Experts of a small language model: 16 empty slots to pick.
Below are experts of layer 3 (counted from 0) of a mixture-of-experts language model. Rows are named router (the router's row for the expert), down (a neuron's output weights, with its number) and show model dimensions 80-159. Each number is 128 + 24 x the weight over its row's rms, rounded and kept within 0 to 255. Numbers have three digits each.
After each expert's rows: a language model's description of what the expert responds to. This comes from a sample of Wikipedia text that the model never trained on.

# expert 27
router:139157133102159123169125096135127089098143142126100116101134147100144151130112143118124152147117164121102119102167133130185107160152102124090175130122107094111161135143122121122164137098155159145206110104119159124084152110092158074158101138
down0:130138123158085129152151140135135136114130152128071095124136114135127151143106142096079133141170117137121154152173148112165134163074118121130124141149157136149134146118136145118096180140154132120094129106132118154107148109134178145147146111
down1:147122094131107148140150152158134119137115105104134161149140141138132108136165142112124166135126132115064143142090118120151138114150130126173132087151121126104128155145177141185177129086111112146146120144153111124119080123138079173103120089
down2:155088141142115166151111107141135135112181131157143063153128145131107099106083132113076185120092136106110130150074117117120153097109117132129118159185125168199168146118082124096143134109083147129137148097119150154119117129167121151135102144
down3:107183115085118147121129097116091125104126154118114130178133139125149097098105141118138107139138164122124144126146124119085121113085156124128103160138107152120132078125153111093137176144149141120126174078104125140144123140103111151165113095
down4:201119120152196158141105100157101120113107113129109086125075135127123130124122156111112123101134167135119212136111165080107164090140134167135092157067126133116102154128123161160068096135142127101145155113142150128105152137132126122104115089
down5:124143124141199109118151148114115124110128099131090155116117175123159076157098121140128153158114162158144114156133107118128125156161136184134097113133099086129079128124185118120129083140172135150124130139144144120114112118133095076121113098
down6:140156145117157146114179124087141143153131168123141122115098113125132126145126176087134105125182100132135091134130110106137118117106115137142106108119124127112129137157087165137101144097153112104102161103157093166136087123149142122153139116
down7:102103092135092185165083141124116120126131121153164165098147096158127134105060124097155158147119124115131115137158135108104140158099115144128109111164128129137129135109096144125137160176156156118150126112150107116112108160150135128115147131
down8:161094168111124132130163135178123120138115088099109084127134126097091119131111135102138158127089146092161107118144124180123151149083117133092115137154147167178107116139120148130099116144131112108145157152101114107143116137100148125151142158
down9:087135145138122118126065118104152157134170146159123136115136159132092132104149127118102145123155110106129103149139124155126118133137151136156136200151150103116143118160134123125123134121114147133111150114143116127125115142136095125110140151
down10:151127142141116159084108104109145135177167131127120147134092104129149143134089109150104150076137172104104137124144107116091082116127122145137136111103109099139129105130142136111115117118097134171122133090119133121151136159136138109106120130
down11:136187126114086131101144118096103114128096165096114132146108198151138153118169171145122137155135184104117142179119128130108071114132145100123073141130160114115133073147146133134155115162144139122096079122127137148145127137126061143118128124
Vowel-final syllable pieces

# expert 12
router:121171139140164119145135122192149125114162144131129098119137156131122109122134173116125139128130106094166139082107146125130135096143135137143119130146090121089116132166134142111171143159129153122182118105133150134125066144146134122093074133
down0:152118094101100154130091170125127133135161123127161093148098110139137164104082113096082117152116118108101109130141112105100100127136111155102104133121106148108115120157143149139137124140140091143115158132130164121133130109148115113126141109
down1:150101147104137089135183132091117080097169156129137141116152101117091135131146069114139175141115084122140138140102104141100119132125052131132095119114134150173139130095134149134125130146104112165134095174111118118125139104099148112092115103
down2:142146119110153116157112125140124137100116119163129156131104156102159143131114120132150161150138117095140097117143082135160148153144135101098182157077121134168094121133126128071142160096165097061139098161076137134112103147146093139132143120
down3:115137082157149115147114126114110114133118145150112128122107111125116115124143128120122113067134140135151146180127125080135091150160126129114135115107150140148133090122149129112159097133174139160149140152115104103152127112149157112148121194
down4:132167181135155151137173107153091139139131121134151134087137155147105109117129121155131074127121131191083108127146146132158132165121110158139135118133123052123114091147129129110100141163102123137124098144093104120112088164124161131162137115
down5:105127150100118133128116135120119101128110150134127105114115111126181122105101130135101095123091123161100108151120096107120144124150135125181162113163127150093116091150151141083134128132120138168067119137125163149187123146145149069120116135
down6:161086161139118157141123147122147115164153159117135136074105174124100163130119149172159125098131157178118158124153186110139127177135143178150146129124117129160158118135152091138138147120117123139129092158135082118107151173176122127140070121
down7:119109110107139136126215119156105123131128163128121122067114102085116111128106129116130107114083124145139142119139090134100144137175096133143158112115108135152154164116139146101139137122149140149090121118129126089112153126111129152075118097
down8:155158165113108110136099149162155107132124149127140132129157158139160109141149131140135103114097150135115087127120173150083129099118141140171147146111117122152187176111105128161131152081102141184115131123121150116137160142150141115185151133
down9:121151138073124132090099134143110110107145110139119135133151112157130129105126125116141142143107112122190142155134128130114154088156199109131098128107122138095132115112142132113113137134129136181112102136151114125132154117136127130155110166
down10:104163109125132094136144155133158158134159103140124109115100132149133130151118149194111126117140120123161126117113123139127124135189111134120112147150128163151096155145128104121143179098125156150141119079117122138111112121116167120130107084
down11:140132125144119112124128130087121129129089135099084101112124151093125162157115139152151085124158102118130106090111145109139132190148133095122152144098152123144144140126118159155156109178102095168168115129118113173155156128140076154097120167
Foreign name pieces

# expert 0
router:131144155163145119105124086119104144118092121091154080147154116129152121106145129148172147151084109150095152144133169106118123079171101111134096092145156167163130141146137128157143110127141105092112117130086137147126121172119159132103169112
down0:111116150128155110108151110088105152094142150121102125100085146143109127170165128109141166107133111124107165119104148143134111205118122106132117147105131146127120146141096128109149146104141123145107172103129113109121097129132139104140200117
down1:129065125108139117155140126132152128137120175171112150137114141119111113062129117097154151090154131109148122121124148133061118157129128148110126116140124133149130113108133128111141095136135136098120120094088157136106143107136135143134124125
down2:181105148136133130131137156101148098151148155145133118082161109111117106124152096138119146094149127142133109115107119085119109161083090148114155131098127191154114115140126122168127130112134127075126120121107171091135139164131117144113077134
down3:101122112109064125133139074178139123088090119151144112100104169129124116132095102111154119127160178119081140147113164115132141094125147163120110143189113120112091122164127101113125074146119167106145143105125114111150124164141120143115137138
down4:110164129131107116143141109145132091129121160136092143120086149122091122116157196070132144115126107047110160134146098146133129135143126163157078133054093139147133093154118124107066145180116111147132141083100127132087129113172127151127128139
down5:109141103127176178104160112142108121177130106162110133119135192120124135129115124126143124105109122107170150098179134133136157126135134106116150137173119096142061162135117162124105123160124090126157149145113107128174146113131134130112095173
down6:166135153085141134118162111116119129107145151110135131138163139106159141114101152083188129126117115119135099123125140129111131130148142121141119125127176122137134164147155112106076124091076182143148136122131110134129136153114113102145133139
down7:132123100128095100145133103078095121117096117103129142125177152123181101129122106111127101158156136112121130149117124088127104151121096142129167151112111176110117126129112142158118161104099140139156118148091138174096104111128105139103109153
down8:091143153143146171102136133127138142143139104084103144113087153163154080159123128149123098111111124134088132164100118133115101114122154122112129087097095139072138130087156127135111094128134102166174121166116113126077150114139125095127134117
down9:147128109121090119142137092162146137089128091161134117133126140114091115104124118142137113122116174086120119119108143084158119126146136155145123162110128125100124153121152090096124117114108130164132111090189100147098079081142130153140106105
down10:100139114109154110094126132129152124144115116126189059141148088130117142132122101128168137115146152075108110121112121145111161166120104121111132116164138119107145133154149098089122135118079144137155122166092121149086149143070104105146123140
down11:123135155142143107103122096124115131127141125159121087141096072126132137137134151133182116163157155137089155123146123134172125150088114166147144079090139124139144145128139106100116123156111110136131140134127146112203085150122147161142108141
Commas and linking prepositions

# expert 20
router:098123148123128121076127072112114104171093135150134127102149147111124132174155112093104131163159155162126134173125162153165155145109146091094137146146122133112137163092104150116122126121141119165102149123141158140145130166092167121110139128
down0:160096123131071154134121132155118147129131076123142135124104171142152105112131122081091108133143083123110126135103147085144116113129108142150122139068100125089127137135153125133133083132133093160141101108154135090115146119120129136134147104
down1:121191154120125132104106092164145151137117133129101103115152148139093101135161115102137119112135144146117084114113102087080097174143112182144109124128111123123131158118160150125096129104131111131074136128117059125132099114119108157149171101
down2:153167099109148095103116127130138119098127138170100168101135117158131141079177146136105131145139153119195113149151143175137155125139127120088130138118111129124163109147136137100132133161121127156143135147095139098107110121128130108106147129
down3:126102129099145104161185122137143098127107108137120082110139169107132110118146098097153136099096145131129161117120134159146083127134202117130123142121132133113088128129155160092110110123108135119124152137156117103120094165183153154119134116
down4:092112148124167113098123091145133113143089161102101150132145131107132117118136131126123118144132116102065145092111125111135160141144119129123107120158111146094126061115128135092132111120174133111083135095130129122116127141156164152129117146
down5:137130128112123118116131134192089125129132133108119132085150138125153145155162110149145083116110102131148110163118192110083132151127100144103092124142140117123099149119144114144148118156111137099146134147177123124154155122137128163129105132
down6:122106135128132130132142097087122118147134123096101112123135130105158108102138108129146156124134101115144157125137125131143115108098149091121103173165119123137146113108084138118073123142092136130095118110113144089115109108110147173143123067
down7:151135125172118135126083136152150108165131119130111143119134161074133125130102097128159126096137122121132136153147142114130167156121094089144106094140136110160124119120117124146118130173134139100126122115116086179116103134118169133111112147
down8:104125193096133131135104093150125110080158119142111125107162151107178142111099122141133166134128081106146153111117140117167072103168155146118134130095172153105088150130168124104120102163171104129102063117115105178126117095133098109134093127
down9:117131123091132107142124094114120130150187146119126101118119087137124119172136132180126175142128158140127107148132143132093133142120104161126144131101152125127107170123132087119126129129139136151111131133134077124120186147118137119181106110
down10:075148127145160137124112107088110104111146162153113125075135110129153126093115135141144105147147085131094158126117164132106122129107183140158109130086165138133092157159160132135120090115131118141111103171147147121167119109098083120159126136
down11:074137103118133156127115174103121102118078109104119169135134109178121135145160133128148114120111111085148138156094146139076144116137109133123095144143118101167180120183108127151138145103164150126133121131151120115104143099104122135117122143
Verb-particle prepositions

# expert 28
router:129120171086131147151083086117117141110130093108135152142125131097096126135125109129143141146112105122098158121112123087124139133138108173192111131105107153140100145091102140147126111102081126109120129106112163094099109125118150141107138101
down0:094147106145164089127123119170134134150085105101158107121159178140125096095112109092125096074117135138104131140104135138135139153142115137112152074149116073140109125087163127103139133130086179111122122126123144159116138135131144126119113150
down1:111147085062112132083105166118191114130114117154111131135125113129144150137126117130129149152143152148135127157099142151101146116134138130121120103174132151128157165100107132133171150115120150097173136104156131141100118079149129130123143200
down2:140140112141130136129168141141136084137133124133125120082086113139102151162152122123102121155104147165176169139166148146128120101113122108129126155135111146157133114151178106080118136129122093131098145164149196125120146155155120126140097110
down3:103128139123119113133114126114099119129131122113110098125125125118096147127128125108175138154109137124086171157156100140147177105112080143144125123138152151117168135132152133144126158162123147137110133127124134132151100143124104143126070120
down4:118122129106097129181180107134128115122139108153128160090157079103110101106100118150148091113152134153132065139132154099066081116118138095136153151082140131177143113097152137126148164144124147156097131144141116143159128109141128131116124144
down5:118129119095119124135103112117131130131116121124100127126095126137142126156140113094131114149096130123139133091088138153142146131148158117110117092108125155101167112150092136123140118132105135126061129134143141129115180110136121128102119106
down6:121142144107131094056091136096149127093116085143105134125113102138127125124124126119145155119131154142130133154087110127107079154124125163124129104157128121129126161133095138129145112123117096113163137130139117125120105093151145129118133141
down7:126138169138123126101137110123122129134144112139115100113122100108117117125142188089137106070120123108140132129114141153085125119121156177140097105137130133135163130152121127142113092130129085142128154130104159157154128150130134117126166135
down8:129109105104119106106142099116169126123145139060148114107121110115157116129156133142140123141117176111116121135108146119120110152152074112112140118101110145143145132123174160137129110129145116143142148154102117144135134181153117172194128146
down9:108117124103126111139109099145122120154112127090129126129129117111141120148151137169123114094121117148110146148158108119132160147141107137104135096158112166131116174103124129139105155130125126106124120124162130116126082113114105092125131123
down10:120148137109116097107134172135135131132088125171116138104142111105126153124089121136137114093151134123122145150113144108119153124107132144163130107143119143149104168110140140098109115079104094103118083119141125124146102113131133152137107143
down11:090171114111115163141140102136109120099110113141161138135059131115098121156143094070118086128140119142072130115133164127149125158133150134157135121074117136118146119116151104169139114120122088117138141172118096126126099151155125153136126127
Line breaks and "the"

# expert 22
router:123125145128159136090137119127124129134107068127110172143151128098130145131144082126112133145113156110122164149104191125131131100133136137107109110105132108166130122161079158172133091133117112112133155118102152142105129138134147156157159100
down0:118086091122121135145139141096122148098083164126101154109105133130115110082110126090140117126135100133141123131103143118086156134132149104147142134117122118117136154102181116166108156124139133152110149158145137092123115138191133103086133131
down1:170157125168128111086147101141150127132166111136117113187110101092145162164111162132111122142173107088158146104136127126106140165115133143161096104121129161147075095118125135124132133148131116110165131144146118099126147094124114091086124106
down2:136135121117120138133147124131122127157102166121159108130157128111137161118119177132118121144139125163121140139153139112146146093074091112131176101157130128082090111110102072133152153081145111071126104175107141083121106127101115130114101138
down3:088084142126121117176107099096166131178085114149104130119139149112145113129114111045148150134139137123138129176141117147103139138116102179147122135148098156113153140163077144103087130147150132103160115113083104144078115157154142125151114126
down4:159114118129130073110121111093119114132071159105097137148117136159137118108140172128077133158143159126152130146104091150128141070132120098133135148099159130145126108147097131143160204124153103091147142131106086164110116153123135087157164075
down5:171096115168135130154119125134132127136131152125148132122154115140110085122173139127121138144113130108118090089142134133149135116162138098101101120125163127140093074156139109140124166143096139135165090108102149164123135158134156119180087135
down6:137130130097120110069125127139128115130141144132149149117151134117144143123121112138122153111099151133115167088116131098124121114110120101102131134129111192151112132119100155111120153096135104120107132151125173148116122120160150138150133142
down7:104138119106130110204107115148131174172144114124145126122118145075129098130107160155160108140140119134128144118145089127090143106148118084117156135146147145112131123127138101154097147105098125154139145111129092123139140108108096176079135130
down8:138109116122164113121147113152116120177085122124131076129128108080155149130147146121144163126168069134111165151109132118156127143127134131146140102154089084140160114129115089123147104138135134119151141137147089154129138143138096111122102137
down9:148125127101170142102089147141146104111134103115093133128151150151106110175157178133105123142103143146129093145155104110136122136120138116114145133119130118151109149151160113134167111155143078099098118144138153150164132102127120164170140129
down10:088152156129140114092101164112098145151106109154101187135111122140105131113099124155151165075125113117173138105092149094112147155175156140125119119164168136156086140080161051145162135101139140146139147121122126145138135094084117138127112104
down11:120129168146124152142155167134176123138138157115118137151146158139174154104131122121164187148122093116139123137142139137114141104151103151144182125108128108146088152157106105136169150121158098133155150164120105188135134143109101156148115107
Table cell separators

# expert 25
router:155106146145078153124097108159113120124143115122107149132133156117140174096164174150129116177118105120094181153096123098141131101141143143098120087166177135126119132145107132147138109108134123116088101127112062130093107106127144118146178125
down0:116143150128105161130123139104114125129155128148125120169108099172166124131085173150121116130135125105123121113163137139110137120138122146094146111103128126128099160091177099136108137152109122132139106106164107120093122138148136121107145095
down1:101136086129123165114155131124138156148137124151117101121112137170113127148121109150129123164130158150098108104150132152123107113148153148142146142118124145158137150075115153141088135123124123147141123120150138145103174099108136115215120126
down2:106141104123115135133140143094110160111119119127130189072179097139100165122130111108106095127194150125131142108137131125138131091086153175089141132148159090127128130157126163202117091115159109059096126130128143127132117130125112129135126187
down3:146142122124113147129083132077180105119138118124116143152154119115115141141094145141161107134209093126143158114157137109104146102112134125149123091161127113094117092123157168115174091109103171139140095164092111184105108106100098140141110145
down4:135126113142130141073111177126147086156167113151111094160086107091083124144147087099107122108145147108158142131098138133132128098116131130148166095106104155134154150109132148085110151145090147155120176101140130132122139131164137156122117073
down5:124177138145136111113123109206149112105132104093130123159118144108114171176152070095125101095140089164109126146141150087124137120134126155141118061144147135138088157163121126144145088159131121119136115165109132111095120114136109122127136117
down6:168117141137129133131124133144127130097102162160072085113136130130119174123137130150189121127094139121128127116161160127134169119105090151161107112122108139143168134141135103137142108155110122100160113119149121123139168175104129127122172116
down7:160132129147101140155124162156138114129118109152114133089126138127130157129136121133173172135105143118120202117142126127144086132156141092112112151130144086078108118188127085089158152138136101107148141112097172113112169125140058088138138158
down8:130099123182136135108113104129133121165147121115124082127120121132134123145163169117089057120100108144095120130139127100111160137131108144129168116083134131131161199116137126115069097133140110165137134137098131116156131143117147160153136150
down9:135154107136115060133120110111106108155162118138157166121098120105098119099112083120104133157142122095126151147103136124151079152135113117097133154129088105130144157089131094135145130155119142101096098119130100106132126150185112146121145166
down10:102137097134108142171117160119110092099123142130121153104146116168150095151109113151130145197111089140164086146130158147119137114162175137115162160140063124104135048126128123146120108129084128136130111144083153136105096149144098107140139149
down11:120090124145151099127112183125124125126083074106108105088119125113137143131121137112129126138150127141124109172137108132126147100153130105099161167123109098082121132121119138126128104120180109153139176136094143092124128106113177154117114163
Plural and final letters

# expert 14
router:123095111076077129097129172114149142173154151137112151118105141152096133115145105140136164148133132154134126158111119161136110147162141112157099138128120122098119153115106081121114084110143094094130107144163129152170107109150116117090147111
down0:093132132166167103135153143112107120163071165127127125127168128088138153180133144116127117174118111161145140148138137121126124095112137117124138155134143110146151116097150137137122167128147124162145122129148136125130130114106157163163103158
down1:113147149089098059119144091129148129131143147168117107063151077121117172130119134174149106165164118112113153120143095125133083087141135117167105156140117170086166137136121149162133151155146141170115148152143117111114128124109140136108111171
down2:143127115097100111147115135123137103143116138092137128116096128161101080132044123151143110158146151157133147077135143165103130093164108134129124120119110088164110150120141121154103084116117079106149180158110106095159109151151143148098137132
down3:123139122136126143148171101077087112099098096192110125128109103135140154119134083124110127115164088133120106119146161122185089112129139079114135153134145132137121138123153143125117134133129136127112115139122127152111118144156172107149131181
down4:126114129111117112119119162111092102100094119082158101104099150140118103107132077135118131112096134083109140125153169135140105082128167167154114096100113136146106163095121180137133123136203140095148122128110132096121129135108122087172171082
down5:072138117112129131097125132155134146117130146130132123139125123144125109155174111109155128143148128151128112116078173165103153159170123088130143103136119120110130140128129124108173127115119164136153140162154144151085130132152136123138153112
down6:082128162109102146098115089120131148109118132152139113108134125134146136112141156094109134158141129098081142126117145098125096119098117121112135119074113127122134119124155049150143119157146132164115143152133105122132118157152110090114190148
down7:118128154116138104142060157117136110120130111129134174096123128120124109125113154137145111136117127168135117156139074151103135162120132120096110150147130081079113158091144149104164110113137173133100079152161141110150149150151109119114167119
down8:116142120115127094103111131125173166163203148144166151145216126122125121126142082139122154149117116156132144128117127176087109084169149142110131113148097180141125129132136103161109144104120125185181122147137086143131136145081107120084115122
down9:165121157113140099152108181115165167112113089149134135140116140131120124136141112098132122133106127111095153103094128126118127108157143135124132113133090114131139138092127155146137126117154138102114127069119130097117119143135093104099141100
down10:133125124146126141114094085132146152132108151137131124111108137123070106136158177123132166176117115098165112163127111136119117123146128123142090105148126136126144116123143127152115145156112153114140108112120163160118127113114171129133099118
down11:142072165068118113129155131167127113125081136095146156152158108119141123094125089112173163121177141127108132154118106150119114109118136131183075146090160138138162173122146152144097163139126174130134115083125127121138161106128132189143122163
Openers and breaks

# expert 9
router:078160133108140161150094143085124125090121102147127121156145092150123102107127112139117139135105134141121097099085091147160095156109125138126104134147161122126134130173175110079107144151159116128149086125153115172160127121166113116158104126
down0:123198136130152191085131139149146096118125150122168142154115123126102108146113127139120133140137137121119108112149101147107142160119102150121175121160095154129186076136159156171104120112163156111136154144137139147112121189079115139131134128
down1:075131149162143144123129124129118103147164126112106097125136131108132109094176117120109110142159126129123159119131140131156132114124075119120116160130108157115112146128134136100148144103151142099114175102143145132139134151136079102137126133
down2:107117071114146152109129099112117146131094143131158138138112114134144194117122125145127094100133097136127133103158145114121099127146067123120112111121146137103106151109174141130124131113128114102123156130173097083106090097119137145144111131
down3:135136129151108138099125140108119128144165123163127134136121158128123090113126158149100123116126107162136095124131143108134113102157137140107133151107098103106145100122115120118135183139179158142131121127144106157171117098106111097091147099
down4:150096077109094142101182122058116110106122142092146089087097116132125135122130121112142123130094083145101104142147099099097153124125142152124146093180116137133128077113139134119106138148117092104142168141105141103120128126151160157120091141
down5:131155103130143124105105094109160127105108092117155138110076089117164122143084159151122157158108149108142147124096145111126117143117119122067153119083129137116126092137136180126101159127128118084124095167131077139132123137126086152135122157
down6:092149122176150104089102119141121072150137090120081168146124155128163127113087163159154106098146131125144142103097117119133097103102096133103138118107134135126118110146153107089163115131150117137133133141116100134114138155097125104133132160
down7:080149132149124148124192119120095115104144146140142119118140146082086123174133120171096195115106135141137141094084152155133115089110114127115119097116125126151123146098117128143105147118131143134129105128099102125160115125128112096146143105
down8:137108111135076099141078127159158154150164141158171134119174143088145100174178132155104109143135069134104145103134144149132111126106131164120137129152129158149165079127106133179153171137148094158151131138156105124164140121146145125182099103
down9:194158103131131106131117132126150164115130160139138177123130095126099126108138151131115148127108135120076150118114125119105114133099091134113116121102153142123168107112130114101106100148156074140110154168072173119151127139146168130085104119
down10:157115140133103136148157103140113153106106116174103054149133103150115152160156119140116133132129167088150135099127118116101115086158148105129184143183135076177133106123132077157104124147114094124123132100159135090148130138135092096165143110
down11:136162109117087140070161135077137093104119147153155150150094105157146117096154168143110136106142122139154086128150138108146110128102142161146163120141107156099127155135155117109177062158113099147116116153147141175145148104119124109102146166
United States, National, pieces

# expert 29
router:095132105135110128137123111137163134124102147127100097126118120114104166099136106158114121122145072153102121168146168098101132093093107159126112159178111107175081153128157130146115100123091097093131144120105162116112159140167131132104138133
down0:125140124123137157118120069103091112160105159165102141113113120149092122132153207148121145141143144107136138140147121142131128148155161120138160123140132127091112166142139118098144103137159144143129156121110138107102122153150141148122094074
down1:159161185142167091106137179144079116136140100117126104090110091125147115130133132137103133114119139151115109140105130149126126159141166112126117137113150135082119183140088110132147129094164125124147144178132126099152116159122129112112098123
down2:107158139116103139090134166175121111152168122151160120133125120157160173091153082201127086118090137088132129144137132113112155128142146108114115156162123138133133084120129110139129110097151159127143131125122144129148106096116114173144119144
down3:120138083123165127154145104125100123144130155164063123151119137103126175078162141100101123100117166139121079146167104153154139121089112195149134140119169106093102127154128137141132144100108114119116098089121167118138155132089102145140131159
down4:111156171109159113122124193145097130156122102114143127119144115114113163124154105187113094149165128131143133142154122084139153127160189114117180111091072220127097149146117175159149133119155113139148121176098092135096132141124136142114090154
down5:165142132072150157118139147149148130144110080153122160145151131147100138137136167150139118141142132097140090177136167108148147137136163107120058126166163129135157100188103096148111167138144159135082151106137178151129136117137089117165168146
down6:143129111116076118165116110135138144112121079151122119087140112113131138155135114088115124133159109091127105149132111162121112127115125099127116110136124143137142102148071110128106097158115120096151111133151146130123124111122159124104133160
down7:114143106185178145149137142154112108147130170104117147131132146117140134139096101159103158119113138190129148168103134147109157129088132138081136118112102144134113167069107139127112147130124140129162116088148135142151145114119111124121115123
down8:158134117149179144170137131167116157134175124064126103117100138127142092161116093128111101116136140151129149138107156145087183112128141136147154175125127111084082140132140141139132128118119162131152164112155106158146159166096105197129104136
down9:130129088110185170102151131139132100127116157124142166159134124112126138129081107118130115120154168134108132174118116118105143122150140112111123120149101098146120123148123117121171106126120130123125074128161098164150083112096136094174125152
down10:140118119150106124124130090136141161128127163145165058177148118168108130113142120124123143137111111121102088119142115097131136140131154094134090174108099137127122115121130118147121122128111117127144158124145135121135173149156126100132093118
down11:126110127119113128120139110139149079130127107152136115121097101095115170145125098153128105134146138113110113095105125122100150140126147180118104065179117110119117150168106121139170118141148100114124168119112157129104136147134111121092115122
Sentence-ending periods

# expert 2
router:163145158153135140127146158130114139099111132116124130135122180110110116177165139103173127114122130087090165168128141146141121169154117129115132122142143169111094116138082123105117119162120167153103159131144146115110103129146132083131149124
down0:114086083110096157122126077145140190117154139111105125124119119159114118129110097155175118130153158134138114127121110130097105114154122138137126135122166123128165117126171125124159151184137136088163140102134195136115101123129087116131103132
down1:111117120135144127130120149111141131173126142120134109157118139133121142123135102144129106137141135145158146148115127123101067110139126129125155090150107142150118169135113114115127159127082123125140118115147140095099154147119128159149110141
down2:170098113106144136084103134128127124086099173127152150138128157135114118122149145155110152120146149085150135164121085155122152131154191099144124135125096084149106165118139137161154137196153168108131104125107152127156154101110123140114131123
down3:104154123140141084140139141143111140133104108125086149141085160094075115110120169093114113099146131116136140153139127095126141133140125108139136135166133138116120138080148101154105163159081109138120110059141122130118114111113120131146156142
down4:096132075118129151133098113118164130111115116088118109141110172129133110117153170109155116114086118090165110154121129117115143136130131107148145171113157057169136102137149149106142102101107145138114149114098151112128107111172161154152123120
down5:108097089085127141137129153125155137154130120110119124127144158144179160108104153167133066128126138095158161133099100126113141162129131148130154156098129120104113170173145153143109066086185138092132123174156154145130153097139120103131140153
down6:097167125154163134131126141106103160126108089099128115118109130138091110099151097107106172103165147130077114146141085107090132153109131120109134105149101152129104137106089085117097121152122164127156166134080145099110096126107121141103144106
down7:097102093112094122093116119130107130157130080114160142170168134112190102156133090134128147103124108118132131142156128131090149152130147085139124088107092182177148111135100131123124136122113093130142112120061138101087137126077122120110115146
down8:101150147100125148103149117119128088101098129150119133093070135138167105133083125106107129113133134124064130141121159120156117189109138117194151120165138109132106091144129133108132111138114127113150186106120145154085118161123113128110164141
down9:171101078155111119159114112155086089113128131123145119087176136099094144128151093125131089147178144114131084098151148142138103088177139142154132103108133145094078136147129133136119144164112136160145144147134115150160122116129094135147175134
down10:117145119108135147110077154149091114132094140119118176137166151163098119122096110142142149143126120087151124128132112115097130138156156156113155102141117085136151129088148125173077089096121108115115105149150084150132119167136101121131138166
down11:134106144107173139149121143116146073161111141125122096118117153146119109122143179130109121118087155180109150135135096150157142101103162097140155085138132179107134101146086165130116144153084119150129132137118128129146116124118131078165151122
Prepositions before possessives

# expert 6
router:140158149086136160113091116162143119136110117115116106125114095119073149123084138096135106154155111103101155127140157101139124147113134143093113110119144091119131096118109162158146174131172113166099089088100134134135197134090130127135152145
down0:108123118084126122154081151126167164115128143145151129140147151164127110128141158109085165144125144141098092154131106140159133155145115128124140147130108111129117162141092148096086154089084121105095085161142134137202143165158119144109134123
down1:114098176106140143128106094116164150136111091112143150135160109110163113155094121150159098101134098140129176109110119140108133108138098139148096129137103107162144134163107106107109192132113173092106107105134103134141162125189155139113166116
down2:172116106155120170117118110160106137151136153148159106167132123112097141151129171139145139137126167124162145120135088075077182143144121134163126102130089127142129086112135103116118081139087113129165130119125133150158176138130152120155191153
down3:183081113152121111154126141111162144124139115100110139136102165135113149127133118106171133139139113122132127097154144146123127082150133122102115069117118145121163159144168139117157104129138135121106125123174106146145132179093132104124083143
down4:117174135132151111131154123111104148107138119120143153130142093121142123140142090198134121131115129131075151108182093136150120164114130144115135126100093128113120120129110057128159118139120088152113090145186128129131098127133118147108124180
down5:161118156126112127117174127099133127158177131112125142120136109139089129150124123139105150081139124126110093125161103142092065118127107084127143124098120141149085112084109132133140153184115087119155177116122162177163137123098133130143124162
down6:134142122138145150146124172142071164103119118127138164172120151126141104111133126142152119159104091143124105093143117157122115115112127114128128140114111147132134146128118147099167110128117156122119081167153106127118143132157185158158131125
down7:128119153115106131123134129193113128125113095129091132168137126105093102138135115092116146102127168144154145122168160117140132117134155158109153163131125112151123195088114150127109139111151091115101071149087136100124121151146103160126106156
down8:098156153115142153108104146073160150106139120143138111113161105139157108155125117139142130128095099140140158129128140104178123116108143089107128128114133138113200117130118139145126146133150135139106127163170165095126119124149129141126101121
down9:130132130080122177121085157181121150109109110148133149106096093117103149165143147130175111132151133150077120106104163111126108123136126177190117134117113122120103148118157164115130137166132099143131147132154128110180116140109101161101140117
down10:109135127132122112132095127118115161112135111143113125160104093153127133132145140157126099102094136101123145063152120110143115105138100073117126095108108084165125133105141137131114125106085142136142182118138134113129137170128153123112111090
down11:140134104146136160127128142128111147100079125136121105121129114096139141103103171146153127147164105142149166134114143125151111148105126125141107148159201108107094132088117153116115108118138098127126102146156183114143092112120144148129137097
Closing brackets, word endings